Weights of a small mixture-of-experts language model, trained from scratch on English Wikipedia.
Size: vocabulary 16384, 75.7M parameters.
Experts: 192 experts in each of 8 layers, a sigmoid router, a shared expert of 64 neurons.
Training: a variant of Muon for the experts, 594M tokens.
Below are experts of layer 4 (counted from 0) of a mixture-of-experts language model. Rows are named router (the router's row for the expert), gate (a neuron's input weights, with its number), up (a neuron's input weights, with its number), down (a neuron's output weights, with its number) and show model dimensions 0-191. Each number is 128 + 32 x the weight over its row's rms, rounded and kept within 0 to 255. Numbers have three digits each.
Before each expert's rows: a language model's description of what the expert responds to; "gets" lists some tokens that make up at least twice as much of what it gets as of all text. This comes from a sample of Wikipedia text that the model never trained on. Tokens count by the router's weight.

# expert 34
It responds to: Comparative and degree words, such as more, than, most, other, rather, smaller, almost, and numbers following more than.
gets: "1", "more ", "than ", "as ", "most ", "other "
router:192090142144139152106132126107119161104093096147166156161073107132135126148194140159160060150189136135141093138155152098135150111110096128105201136181104177140093070117117109150148129156074184144094098148108183147172120154169151114143156099178151110107084112132120163105141111158124135151109178150183160094181138116120108116119072125163112130123106155101163179119156122087085162124112146072149184102043153154161109131131072063186136060104185156136117210152127122135132148168084096124149097125171186145110083166139134154144115090114092107079139117085146177151170147164167135160
gate0:113119137094151071101183136089124168119067106086107117108189127069085133124171091103131129127117179172147071130144157129082099081118128122051153167127079212197109108136129110121122121096121132122133094177132122128154116129088187087118105194179101153117092152135079128131135162120152120117111158122155099177146109162168133079125116125173144141130086135115174070116165093155149103147129097126128119171172155142149163048153149118161104122155094125118139180145165168067148135107097187109117163152128121152099098141137138205079139099109204084098152055141105078128165085102143168105
up0:140166162143113151168120163111138085101182186185122164141096104147142109137116156136104124141199057103094157090112098151144151180150166128161081076111148038072171167149154115128133140128121040182132182123149122145128106110142038149114135074073125131149150139110148169117120129096141110116136109160084141118118158120085158133191166147052153119137158166135072106162086167104090122097168153179131121096082104112084065156065118140117174183093194113134077128132062095157125127171151122117145154120118120091139177122121122137143139132178116136151112173114150178133125140159112099141
down0:067121184108092119140139186158102126112151139121109163130161134170073108119085164117096132126153092137095096067094129193108101157101094114126068120115062141050100120104116107124141128162149050141101103165143133144150122090117062157078130099093108153133140095137121135134164136136120139186108157135087161123110120156080099127113160101097139137170110137099131149135135175122236111107158132038131162108171103114170176134125106107170163174069127142099121134128156125149065128121165065109076166095124098123154083114170085078087125080116156192145109133096134186125069164142098152154

# expert 10
It responds to: Career verbs and their following function words in biographies, such as he studied, graduated in, served as, worked at, taught.
gets: "at ", "the ", "He ", "served ", "in ", "he "
router:128099160085129174112148141090119140136137120163130142100151098108088161168194121091117092104152129048152141189153109113176158054098125154128194124144095135126077066032089104124170137091091144088133108135118180105137125157133089090107144186145144172110087124127135162068165142149184125125096200157091113176152122129080109157088110101144113111090115125132168114120104185143115159099142159146136172146118090225160143176101107096138145101106115147158102153079167122116084101131133116108137150193132117166139052120149083053111124091158161148157114146106085126135139120117162150180
gate0:125096132108161106122085178099086129145107108100100092108153122131145070145161122093090108096111170099191120198127080119139154145115125167112085128108153156125153139086130063123151094119084085154168056090154119102152123131112147091129189125197073111129177137114113153111118111095106157122056125158099094136167085067148095156155093115141089092197100156136212146121104135144180160132156134136125111152084188017151122124139115147125096079087159137081095126101109125164059158113162124078165143145124171146110153126142067139099102103089188175121177130150155132115104135134132160153
up0:077106109115115120138153189124083164134166089125092088140126162138151086103195120167108131114137161153183113154129096083141130135129151219119093116154170166158154118080088070136144098180098152131176067113096185170117092164110093083154186084207096082115152133114174154074136076123097166121121101199097069122193119118134082147158076174180082138163092096117188137108084154123129166115137142155088129123120151082144113143153115136063085148096133104110114116123070151124090129082136129103133142178116137155122148122092092135125125132109182120169152185105150126139127125123106180097
down0:207192134136085154155151104149163146056102058106119091180158122149092111188134157143140124138145194106091133111130136114099077132144088103129120167070172183171155165091105130154087114140172156089091129126131110078122127126152169143153077123124157128132104062144111189175094148125114175118151097163142128128093102136176167083070107138053101068103133166128134077142168174162088158157100118173121115163187135150161148132120146060161124114093123089109128102127170124142134151098182120070079148119111113113074079126119133156113172143095128121166067130168088151126170167138120091117

# expert 13
It responds to: Pipe separators between cells in wiki tables of sports results, elections and statistics, plus semicolons and Total in such tables.
gets: "| ", "; ", "Total ", "^{", ".; ", "%; "
router:124113136124106088093131154129070167129173085198142116108159108126117123167250139085131103177171164114174126114100136140145145083106097106091118125127128172149101089106161119175100231096104154119118113146151152093135075143139119105164165154127197133117125104100112125124162110085088073088126173092116095099098184129082092118110173101120159163108108120139113110089145118123121123092139131084162169127099088142128132148088116121205156090037115185138097134133092140108103132153129087111136059119128179167129141086104139116163074145141085119052102161115084161165177105135095110144
gate1:149107104157099116091139126149141178157112091127185183101127101148138139140099107080149151171073107107121109136071117088082116121148133140083043141124170108157063113171149119168134156105146141075124088147188141104084120074094159134183077132102076123131193120135072116131065154126114133156122136116114177129151101096118120181124145062108133152173130129167146101142101173091168060147149128085070117089152095090114137181054073128169098101089130135159142124166134082105140159143084182105161151126093146113153146101065100171160171103142125184127143069086108167147167113097133108104
up1:108082119122115047174145150134083135176111091171084109049136137111128118143131124131147143135095141125110171122141121161141114152155149154097190121117110189138131132142117130238062155083134106147123099074126138143089116077108145117104136170007100115104068102063119152147082167119150095131106147173099123124114114114114115095105125075125134157084190116149123097154100147142081142157116098116129106153208153144121080196137106173176090101076191129127128113122138179120157104142087081093154171146086157147157147071173126133145139125156132146140127116177103103150107136191157102125
down1:142138119117109185092118166081137154132140119079113163176124177150172100134089124080065129116107095210120156134119170173141165090132195147147101159100160140125114074129169177066117081119075139087172106116101152140091136135148073163139110043155089115146126130141117163090135126138155089137127106158110182131154100077168114091118160155122104129138064179133131093087146130184154138171124164082149151114080074132071144136166086086111096161158092137176123097152085088145112170119155125113077109167149200069113140146058099111120102113164143150085133138093133141067170133148143111155

# expert 63
It responds to: Currency signs, approximators and quantity words before figures in financial or statistical text, such as $, £, approximately, million, around.
gets: ",", "$", "over ", "for ", "about ", "000 "
router:169100141124086143051188105112099159091098130198118171122161082077089130128172100079128080134107096126127082141133113152151099122103099119119147081103114135147108085074144132106134138122112102131099040127151172147147090209187103141176137127157149157124124145083141148119197135127185101052103121113145078090170161149041088137136141131152132194137063109157142068112144157123113147094166100076117152129136057137132140118111100104137106103111158151096113217112082113137119119147087120155148116159145137145160129149120049171172133118116126153103132140120117182157184136179131134153
gate0:163110099087109160059112156080108112107086136146175146116167155098160177119131105104075115139130187133116124186134108167140124160144096146133152151127187074159102168133163080073114166124140135144078191088096147105056147166042113150162125105131191161165148118144087094133171147123111084032154167133091089091106181114202153086106150087102084124146086073167121107124099118067121136097130118112137120147106108149103120148178123147091141123132139068184175160106131154107148112116143117123143137195139127170116130114148150136124078131120141075103129091114125125191112070122189136099
up0:121127122131158113166122100131073076070073120065111109191182077115101144101127023128094138104111093158160123103137171145179177152145115148130120142189142143159075143147148126172098163131096170123128121146122110127151168163145148148116107086104103107112134063100138114101120163095119068182132192149158108162149162096146129171126103080138107186096107126118139096112113119102173191098077105038152148154075144130162151158073088146123108125124153121139111078135151084139196107131117096116137095138148099110082142139087123083169095143188139094159123186062177151107127171131152099151
down0:156135145102155119098131065108185165167103144124086177111089115126116115139149147121166158144089115094064103191132061122162083142161139155109167105141107088131142179090089132154097155127170163151068122107128111118122101083142123134086158096151137135151141150066161134133132126166158147124083113174053175133107136123131152087138087102132041166124121073141097089169157149131084143075182155084067137151187154135093103136134054048159123141156137139113136164122080090117094129109154165093109113165098159128146097106168129107103184156062201152142113061126145133118142173130097140092

# expert 45
It responds to: Commas, including ones fused with quotes or brackets, that separate list items or clauses, mostly right after a word ending.
gets: ", ", "\", ", "), ", "., ", ",\" ", "—"
router:124117154086067146073132162091091172127120080122143191126168102156090151144139132149165098129143117122143101130138107166142172114052085092087118085150060149159107074111148135117116159119128126132129103111068132155201120228125134122125106137099174140133098131127086204117185089128124075084100169172111138153097154144105117117115117086127113131057122103123123126156142139120109164077169148096088145132056096171170117102089095105177123063055141128100087176128116097119091148201064140104177083161141153159124145154118121143121105148164132153103117134123102146173185106151136080159
gate0:117105170167112134133121090093133156143128095108158109160139082163099074134138122125141168072121177188131127147109122138062106132129146128137175176126097107130107056073177092098137222146065170149114130169104173139126148128090119118063199170091110127140140155099122116131164079183109187154149090146108119137159136080174129168137156149141109142075093123095136139111086156085115135091136138119109139198109149138102153077156127127122149128093116100162144093144121116129127097123118141098120136157154072163137145128098157038040099120106085115162173142117130136103119046116196046101
up0:162123145161073140152141141116157111072093152124112155125080112087112200102090120124110112144126121137091114113135093150162131051147165125085080078116130117176098168141062148192108100077132101083090093138176111171097132162165082121178116144180106104120056187134112168120093184135143160104185119151115119131144068100152079180102121083136103167124162114142134135128147108197178087217162090097123090138146130131156103167078125136167112156117121177067117125155163139148147150102065116115145117139119133090137144148136161225152158160123112165107084111098110124125151137150136183086
down0:108159132133135061151064102114146120162144142103161142124132166143137116129166134123155096120134169083111101150103127123107103159132118124154079209107144136094114095092133096175077102162146105158145157132132154088193096109127144111077111134106122151138067099064150068126194125065114137190110152131120147049156141155084196101099089161150149113182083115070155147149069133087073145098106104148144114160140113145085098098085091127129083092141114118118107180158134142115140129132142137183067177161160107152062143136196109117093108122148159068173155124151041123153104141144063117125

# expert 44
It responds to: Last digit of a four-digit year after its first three digits, as in 1941, 2018, 1744, plus following commas and month names.
gets: ", ", "9 ", "6 ", "5 ", "4 ", "8 "
router:118133164159112140094120122105071175096121105139113148127158170157068097117148126139167123124119139078187164185142105100145154126077098131120133114133040149113121077046142142186168126103071152120182063181093134108195131149123148124182115161119121153130075142103133160138126067102137117117095098099156175155106131174086117129123125113155089141055106102156145109149096164169102158099207124103073190118108151142160165157094121111166159105061121153116084136129179089092103101115087110101165156137097188129131146155164057151102069113135109144118114137153080102199136132162118126138
gate2:124063127206102107121134146104130093114135154089123092119134147136098126140148082149152130171105158112144095213080086145173183107144135172101131057134048125167154081127045153102104114136159133175129171119108119142125106158171135152121109155118132156051135164105053133137125145055141132073131078141117121130104141108092125161147100152130072153090166154120139133175100217093107121098180125140094104148143173128157152113128123105104109163080100096147121095138121141065151145151112145107126051130143165087183132120182077147121147123170107138138151110112114044159160093145114193116
up2:141146174155143130162163171130095169143155112193124133136114149146171107184132107131114158083194204157100147173099087147162144197153117107132131122100103109103109102203113184150141155095166057107146106093138135100166192142107144132182151112112082131146095167151150157121206110110141129110167106132120155135084107120162189168130125119170190105085050160103154086154178151134112138080202131137138164126179124113183131154154090076138118148125123144107110115094149127077151119128068148057130130126119181065134086126156155102105173112198126127132107124131168110110169155111118112168
down2:166172090126168111122099171144115121130084124176204151124140082114064147168121158113080130222158096124100095098126110144147111092091188105145125152124100198162116128068123121127126104218087168148067120111117106090110122111133093075064076156139115129133166099159150148062112154102111131110154114116106098103137144149131106177183144131209128068166136083093110125127134108178106153110077100112135086138177141200182141129129118133167137112115143119079093159154086128136177116148152103155124125177170120140163190119109207162115101124101098087086137119117158135162125120170099126131

# expert 30
It responds to: Opening quotation marks after colons or verbs of saying, plus brackets, dashes and list numbers in track lists and tables, such as said "knock me out.
gets: "\"", "'", "- ", "===", ". ", "["
router:210131171101141145090157154125105134124112068164110159172119131104097105129136136140161078148147080115137161116134134123151101086128125097092131060124071147130087063136139112129170154132121145135080060155116114118160091217120136133154136142157101115110089158085124217099115069156121138131116179152116088163112161118141020117157105108145105085081111078172129135117176182157103112088178185106111134114049099169157158135114147068167149079084185126117137137078123176137103150127119093110141069140133141168142107129081115113121126152210105163119138148128127169143143125133184141134
gate1:086111111158167170184162150057136167147162142171149143100165150171117075120067141059105119159097050146129146121103168123090125143156100099118093092044143140102162142173126153124141162096155097141120155133113155074130138128134090104128163090136131106144136087115117133119150140096115152145062089101144165143045117147104081130115121125155124116105050144076164132100122034127115141132173141165197149141094098107103105154131082098129129196185178131147110155103095113096142145061133080114109122161127127121187145147119082109111157109179127128105132122137114103224117076112104081098
up1:178119112070112101099101176144142116088161129105076127167085114083061157109128103179067081143129135076156111138123131112089075095096122108111162143147070170126086117096141160204104086095157161136119121137142154186127132130125189166119127227107116131066097168116160098125149153135110139153165128136103103211144108099133131131125125187094098129103103159059082147158181147076118068159114128092115077095144121146101120097122164143163121106105168111093147141145124094134180166136130172122109145151087125112115119122148204133138096095165113125108147136126106196032106179141139161108
down1:182127135120056128089155093201124132125149137070092081152150151152174118165150096146162103073106126090081119116088157060105168103103098114124170101125139148121155070152078102141092129115147147101151100108153137088086180165174117092228170166137101128145142159105143149140098202107109079133129175145100154104147152077157165171151195146125120092136144214100099172126144154100136128200116143154122123139132122134156110076094253092145101130092098100143117158147120123152124103156122158175147141153120151062114156157146139115152103111120098121161129129118153149123101086151082140101

# expert 36
It responds to: Verbs of saying or ruling after a named subject in reception and news prose, such as wrote, stated, said, ruled, called.
gets: "that ", "said ", "to ", "for ", "about ", "wrote "
router:128101159121079116099131119195132184124114115166158155094144103155129094116179100109182093201131081104131174149200111118169157101063139099088126095083131150139109039055136109156178118127137173128095071177091128186162088191193127140119114165184141180164063122085097159097117131144145117123120150123140147147122162127117113101126101122152083108102110082113093154111178122117127206071151134114145145161116119150181200128134132083125124096133101155175108117111150121077107120153093124125169081102121150147134104135069132123142153142137106175107178197103100104162165141108132112171
gate0:102102128160132133078134109141171107177137084117195128109142193083126154169207130151132164131118135069115197128127131128129134096101155156131163121136154116158115121109131098087154156162137159070117158134123112160148089138118140162066093109140149096142072112125110112161107083136137111120132145194131108111121228156141173146106143086135102080147162102154144173170162159113207140094152169168112118122122129128129102135167135110097073134143096105157157188193174178148100098173159112129208108093136079133116104079098161140056116194144135149164103093078126073120125162128165067170
up0:106098114191146115082156124141185136139159081137199107077134196107117113121178086123153178128125129048126176117123090098159138094073168116115168116137124125176117087103119134077156133149105137115099101140130093151137102126121165151077089138121108067134078123096102122158096107149139124065145131159084095132126229145114131140124128093155119123140173111161115166168174128130228100118166160191095150133145110113133079087155133117090086156130087137174152163161157160125133121176167102135199120137116060141157158107101141153102142172174167177157102104065100121132143154134162067158
down0:175145131087079138118178129116096145092152183120130145111110064143117115113043144103118105101120111171098155134135154116132146162120155074185145084182112133096134140118111200139146088111110156149153108150072127121110140130202163094097131141109167154121211110119120112099128154091110108196161141164078097116122141102118111149098086175132160188126139153118034141122125133147082109182117057169161148143115185084140176170163147142142116135093154127149147129078067115153152098130158139101111066122150147126132147182094128124193118046161132112128231150113150133160142121102109159138

# expert 39
It responds to: Pipes opening a new table row after a line break, plus section heading equals signs such as ==, ===, ====.
gets: "| ", "= ", "=== ", "== ", "Born", "==== "
router:134089140106099114121139168119064139098123129166133147140108114126092132143209161117129101136157143064154113144085111070130141080131130151020156089140080119135108000111119140140133163097131126121074090160138120103137070119112101133151091124164149144145147141138142145102078116060120069122080166098112114105122131149102096151099132056181107128094137085131113148145144126150112129092149146117128194113134101139151161106088142099214125092109137160169110146135148120103095125162104142139210085131106190142172108095100099108174082129130137142070111152118111140104201093162094159137
gate1:130122117176120092108128171142095144151131084166077189148125138143123070104157093095121170089144124141102191171119150112087132138177123139135092088150100110139137137118097135121116123107107133147129164202124121078153136088075075148135123193175192101155129119111125112132155102140124120106111131177147170114133095086111118112085179150146118160095132114137077092121153112083068133081077130104115153093138109150139122080074060125150086110097083093184123184166095137088145098177138188133141085110070188137104117192082090155146177119166129147107146121150070159113134111116120021057
up1:129151161159124094168113167143079159122169105122103165128111102117176119075161163139108097136146151176115126146109175137138144158197114114130081055105082143146068104117096127102139115055113129156133120167108109088161137142065118094124164102151089112155113132157164140127117119096139142134084102190150172094103114115118074116085161133147119209114181100151155095081119119086128118057151066173168130139080124167196138134110126101149045127092109124158111146179133081095103093102131149111137154113057169167138085196084112113148143125166099129135155143110110179138103061064144123064
down1:075140145190183069147106192127142090099068155138109116132129076101132100171077119094077127137158109134070125067176141120128112094137165119164091139084130124115105104117128142168070161132164137127069134102138121182109171107123137146103038160089185110153080152151168136137116144116094060140135108139174136090132121121068164174119152095119140109139128131115137129109110139138174144160142118148081127131184137114152188159174126077131180119086191149122123055118123161107149153109138040117093072144159177124196117107108089179100104157148119129119070122133146133122110190118069156109

# expert 58
It responds to: Mid-word and ending fragments like er, ur, ul, tion, ter, as in fun-er-al, end-ured, ad-ul-ts, plus table cell bars.
gets: "er", "ur", "er ", "ul", "el", "al"
router:110111141124128159066119111112106155091117126153167109154180112154083084156162130159194099068155113072141132149138129123177129060087112097093149098133145146135128132096148141104130166185135149143104135221113111169125106162119102130152114105150140144101116069140075214127114069108137056104162165154160081105100144152121138161119188061103104117117069091136118133118146137136067172116134182083106220134141130149104130123108116093191128088093112184133099175093179060115114113151122114098135086119135138182118101111150129152081128121106095081074182121087114153142166075135120139161
gate1:086190099146115147101103094101133078102147063058151073122128167139067077122096122149163095124094138128124089132119093153132068130153118137088124101124132141205117085106134108090130119134126177137143142139057070178129124140109116089121072100153195147169123101176129168080163065133120087161179116119090128078185106144126174122171166109142149124102088112130190100154084161162114163114186170079146134103142101125123108120124104106192091136123124128150118164125131082087141161131106072129102088153166099145154118159175133119024154128195134167110112091138113152140143153162115179157
up1:144148140119085157125102110154062104133138182105102133168140069106113058132145082112072107098091166149107154184103128105108121086117062151133163097112126160185117074172097168098082067097132117140148136069145090127099140129130144164106148080130142155114086104115081113122148166131135156109141122196134158116127147113104105114147134088197156125096148060117155115105156148112126116085098087195104112113102161125078075118048134162095110167157142146171171139093124191186093132107124118168119160220056164118131094128105150126109141159156148076149141168159104111110114111086188085140
down1:131114102129055170101093143075187090114169074183177123108109160130148116133072181125151122122139062126127106120121090099148108174148132140082140148105101134112091165035143120096116136123163132115095130138149083163084166182138133114163098135155113149106121092123135082066110087123141160195119153087104131071156158092124176125149165116093065171125130153160123143116121146098054138104167138138122192102200140099115121119103157121172190150126149141124123106210124202132155156090093144083183133086140153138133187081181113162086126160145097110179115128104107141137092132181118100116

# expert 59
It responds to: Commas and words closing sentence-opening adverbials, such as In addition, However, for example, dates after On or In.
gets: ", ", "time ", "he ", "years ", "time", "that "
router:169134127124108098083164089105111173113071048132113158160129172148113082132127150121198102203167136085141132189134084104150146115125123119109133127152028151145128067078122114213153146085114215093143101174104126113189115155156132114168094198172111184142070108142134130081143092132191102109116175126130154149092129162144117160080127116204104122090111096140177105099160160184122158111171143123081170120127106160168133105105105143187157110110123126080100130120156107121105103134095135100152137114126173122108130101138087149142105134121100103115119161113101094219142139132114134145
gate0:134161150098160193152163130141165128081151070177091128190143116119186077105093103131135162156096173150084144138191147140143137135121129095128043167116128149124128038137151197168175086118115206113125126153101105148147105112125132096097077101167128127151124099057149142125098189147111092114134197117123150133121124117136101212121088132125136124061154134121136149114127146177187176155135074147177164138144116129129115110138179156146125077103147150082147157131198111150132115091105152211164084107076124115123087092144102157151085087132127144186097111104141100160090152132141145119
up0:174170153127222174174206120145168166095168064140119185177154136123155073140120118130090154146111176168139115093154143153132118149140107104040039161126143198115160106156155161145112097128137160058133114136111112149194134145121100115111111164145125141138088115114178108148103129113167112108131172148089118080089133116152116183106138133143165118091170155102124116103179131162143167163133083115147141099137160107132131123104145162137125089093103190057155112120186107165113139095090148202196077076114094121101121082129113127170118108141136102138069090108150157112127160162090131147
down0:123147156144069151163121183104109112121107096153125087125140154136132176158121124111107132099123137123173121169167138098090066114158150088105137162140142145092130128113147039137067143174100101148155069157172138099113132057182098094136122150122116142109082149167094109083126091115121118117192033105121180093143125165125127123125102127124124158162113144163138093170119151165079127121110063211132104100110116127152108150167054060129087111131169114151136083164097160186152065172126109093150187186088123126130134141105091127143095144149161117157167133101066079136141194086136184110

# expert 27
It responds to: Pipe separators between cells in the middle of Wikipedia table rows, usually following a name or entry and preceding the next value.
gets: "| ", "; ", "—; ", "Nominated ", "ived ", "ander"
router:127101166146147146115100109148144152078112078174115163134158126152124143131190130146112107134136111125089165154171079158144119096098107082060168103141088143126027141066147117164180214124101176119146123209099130106172119175130141082133138126151167191146066121102095125129164146150145089101144152096111111177142137156066130153122130118096120108123047113114215176145171132113084155122176084112132146146089155188129104132098130117190120092111123202141110137142105128115103122129111115174135091153094163173083097138113108114108074135135086110120126179102082110189187127152127134119
gate1:134118118143154087171131161138144154152176149140111103140146153080050121114118175117169114121112099081139117155151134079134109115190158114139145122113145132121129098073130116117088165090139117171156106193131113028140117096105161163146100126103168148078138147109110114118123117106108119057116096133092047135176137094110097129148153153080132146144088115134090054084091153137098120133161132202155132069142125134147097117124113175095083116094198084126127115176171137061153097062098090114065119108140125121180091097188127164142095130146170118146140215160128158045101143144144159129
up1:154156203169104087130094149163065103163130153085100111135127091171105183179123142176105107126112125144107161124061114227110144101159110100114112095164165184152163120105145119082117184182115095126132200079143125164102125146125124062060071173114151129105154143127152150126134139115085055166104169155126128125151146130183141147139221100155153102117153157116102123102106109070144130139078112099125063156095114113147139085065125134100155148133135123147166138141067125167098112107125129114110089069115096152154181150186082113139058124161152111130168131112169122126110171136102124125
down1:135140115132187130117169162107169156049113123071129138106149146154121165155137123131125097181151097030168180186124163154163129138153165110135131098147126166084167141122132169197102087117114113093204175140149124118105208122138133111155147168120095173183098134160140136087110090141148092111166089146112145194098125145134130146105158141083121086085137148133118132164119189199155124169113156162174107078179096121109083072159113097151154160073142134114124180121180113124137151117090164113145173195147105144139091093131137099122136191110121171159092110194117075120123143139179121124

# expert 50
It responds to: Hyphens inside compounds such as in-law and on-air, plus first parts like war, multi, two, and numbers before -year-old.
gets: "-", "–", "war", "War", "th ", "20"
router:156120190092097112034162148118113144135091110130144101143122078123117135175138123139137090123139107058127092167104117086138122137096126127103157114122071151126091074137141154151133168161063150144099109114085136109184144127119133095168165115112157107108075103104085157112132081123136062102102150120161117133167166156122083112132133139144168118127072114100117128154133170112098159054156172154101137161106135159187141108118138112135092091148190202154115218131126119167127158172135075142155096177126204132135049146155077183150079131182138098154064189135077128167132107134116117172
gate0:154129154104134140100112086162202119174116104150119095031104111142109108072151107087084139125128124139182157104166101142171112158080148108144167127114140139113098143068121126176136148069129071121082135148128169155120153105151132147061137150062158130144081147119148125096103100136155107132166132122151121073122086128129173206090084022148101133130078096085116147146126095095138137131115131165150149149106097088126138174149119154093117126114148108122156165120177120184111151102146152074121112100116206152085102126089159099143156139168162176199210100155111133188155093095157174128
up0:156125170125116117070177104176152088109156137181169063077165072154156087061146159096135097134147094077160097131182079126187115108136156096151126086150144116114073112094106155146115141079113171118114110114108127161161161055137155095107160084130144071150096126134137177113082153108186109115160171120130131168150141143145138182166103109142060120151153146126134191110109110123129138141179146106137116112100137080115118097120163120045147155147144201129222170147141145115108136128117119097106118095115211129137108162117104078133150135138170206151166149133081107095161174133155096102
down0:097142138138081153136098152091178125113149162115118111133075127150132122112119127167133111122158164157141099139144120179094115120133145145111074094174125180137174158126122119109138157072115137112157151172142070112117176110206137152112098167151151148128197099127167132144235104104083138142143194104160111078153112100084150115118176024051160167138102073097137169131128077142129123179163121168100134156140119150135104175165154108114070141094093114104108115086178133073100120158152178147148143082123088092103167194171186137112124078136115127137121128087146124124130158088127173058

# expert 31
It responds to: Prepositions starting a time or place phrase after a verb or noun, such as from, until, during, at, before.
gets: "from ", "at ", "by ", "after ", "on ", "during "
router:162129173139141151125110192115079208132139100152152148140116167127117082111172109080105074122154153143144098148166132099114120075115106084139129106143111140109073093064131140103164154127077131116125114161111186169177130179156159163169141156095139185136076142076115142134116127107132072071133147130113120118163163115112105117120161134183150110099083151112216158116164139168097133068135122103128153128078128192147171151146069067147171055124147143157048205081142144082108145144101115119165101142143196165157096125146066127150117073127100128103157141090087131147162111154162128143
gate0:099138156179148129174143134175107133138118048168160131126145089118063144124082176122059161087144160141140128162086045128124158163094138092146130168133146069161125103106176164101082145109118102099148132166165140163149149158115158128114100113139109134160084120138130149103171062127142142127141193124158059133131099191105088125154103154147088085149100192033200108166124131116080112154166120174111066158198117164139111123114099066076100112105130138128103147090124119175084123163104134089142103130140142087144128153107122119144081122068115044166151113133085151111111127102152144135
up0:146136114131150106128144155166164120174103088108165148107135125187106092130091115131122100137124102141218143109082125116087095186134106126141117149115133202120133080157144224110120123056110081059075168113141107137114108112150144073152128150074093109189123086129057074169123115163107099126086098135159118100061119133155124143136122097153148096101136118136053100088174111197109166112172119150148109135125115084097120071139166119145086144132097122145092088086121132153126168161155130157119167104147130148118179217123123142155148194084103151105035140124112136120131126080082130119
down0:162139104125142141097120093115111149083139160096122121156143128133072135157127211089104151121092091172188115072055105124145167100092164128127148157143163156124125163163168138154152102151198164117125115122145145136120118099105125082140121133112109135148139184086140110091201171121139095179136136184132148165088110103121164141109210112027087134158135144130112128152106151198139155156122119114132117113119179073142140120155138060118196108197123105149149130113118178160163089156039100138114161164146108116155121101114086126136126130051143146113076150110131150131196192168097094174

# expert 9
It responds to: Digit chunks in the middle or end of long numbers in tables, statistics, ID codes and coordinates, such as 89, 000, 978.
gets: "9", "3", "8", "7", "4", "0"
router:216055135130112137097138118148141152126044113132136134132124157106049155162189147094173078150147116149127162109161129129123139113126120110108133067098151255138109129129133075126150204134124159126102065131093162092149111165157132140191158142138184149156082138113116165116171095083148113085131143143150141182153181130065132140179145073110156159126130146132100140118094095154101170114125185134147169166093100168120123158112086138152121117125159133133069182112118137122131145166079119163145116161131102127158073173148102169144086088160111108082123172078106156154179134169141118106
gate1:141110215134094122124165099151095143133133142100130073108146105134115197141166119113137127128159146179143112137146143100076181100155149175111140110156157141127126117164062137155160237104172185143098189093132121095114130193165118127144136155132118089118138138151193163126160079174133090152122132125123123111145140090116161130059058108134150126065111147169079103125131175133101192095068138139109138157131112176121089128179159118162135179074154099117101174126152114054122134138129112079030128170149111105132151141093169098100111126149112117105119115116094172157138095109166116049
up1:100090065085120113144179146138173124083153102187126142085185148133075117135136172157078127122075113150195106152100126127179078147117178174151089168106151160090093109133130108090110162148130111136102139144158192112030115132094168174124115068099142174145118102107147132149157122099111116138141147152127116147126156146113115088159114086133143092133131111096153106193130070096167072168135124107135119071119130097114082164193116126066141095143183122093143131142120186076100161139110125150159158144147110083141120084154138189107051159060152175120129107080110119124144172172107059126
down1:142086158123123102125085136140132191115108163104122170124053183043156115128126148107214097104131125111154158132154144169129166142177116138171168133128100157163180152151204097120152104122122171072170137143152127175153092076101112147150146117074158178098123155109108130128097143113112120144189137193129093152151121186168177147156154167131141148090119133140103119073186132112129121100215124170149106130098172115113233107091100121120127134145146130136106103156149146151088138123138164122140114150069090100133128089159124136131122118192108087157146169111104117072167109043100103185

# expert 32
It responds to: Blank-line breaks and the equals signs that open wiki section headings, such as ==History==, ===22 July===, == Origin ==.
gets: "\n\n", "==", "== ", "=", "===", "= "
router:167101172133087174114151117112110164134122081199156129121143075142097111176227147120100142124124133128112114122115110156150162137057093120107131122128080161070074098089147046156140141142110145167080098115141162108153142156137066144180141125157157163134098137110105115107122110101173013100122111158123101155160155092134154113142153125175133092079134125155161115158113125148085165141159160150127157115121137151128172102105131111158088109033192177164120106064120109128097117142120124109152045116069111185160100126153095138089134165102090119122148164152109134118215124152161111139
gate4:155121173087171162124173153188127140118122185174143148106136057101054123111173125128131076103139114146072142172094117084055100117100146111119154145106167117104146139157124117077139128122142102142073176182166136187164112133157099183137117141090135175155087136148121179161117182118161102098088131117120126145046124096165109115171130127127200098088165126188101121144133127139067087155111169203065135114154124166139133136159172081132115153133144172118110152110087201136105157168132128158124134179106142152084074091193127115128126136052146117159145145139129096121127133204121131125
up4:139132099139122073132134117146156160085115136120160118123139180107148153075115118116174134138123153123179091130132131088100101126113097109132135209129146086134137098130029089143162167096111086181116134133123128116098103175130146160070130131106108087110202107122162126116114106123142115031159128108126162116089143072100180195115075151104133094160130159110124116204103128132107162155120128164077148137046055139113066139109091048136101159089096166121110148084128124126105072167088127100112157166124120135139120103172143095082108089166110155173160059182072112149135120125184120095
down4:135155171165131146113132070066148064123140195182154135149107106150143167136135108141106105141136132179099113151080179065096125151107084155128155144121161141096131117107124114092110131156130099112127152163155129109101183087090109141110120140104144118178055147159170149135089171084181121138129130128120084130134137163176162127134141151111108150091166127156162116105155117194093168122123121105139121138166236131118153065089177124076125134128119116146075092146187170096094203155151161132205078154158150126160091110191093079073187169152128149133116090091145077086104148110110174117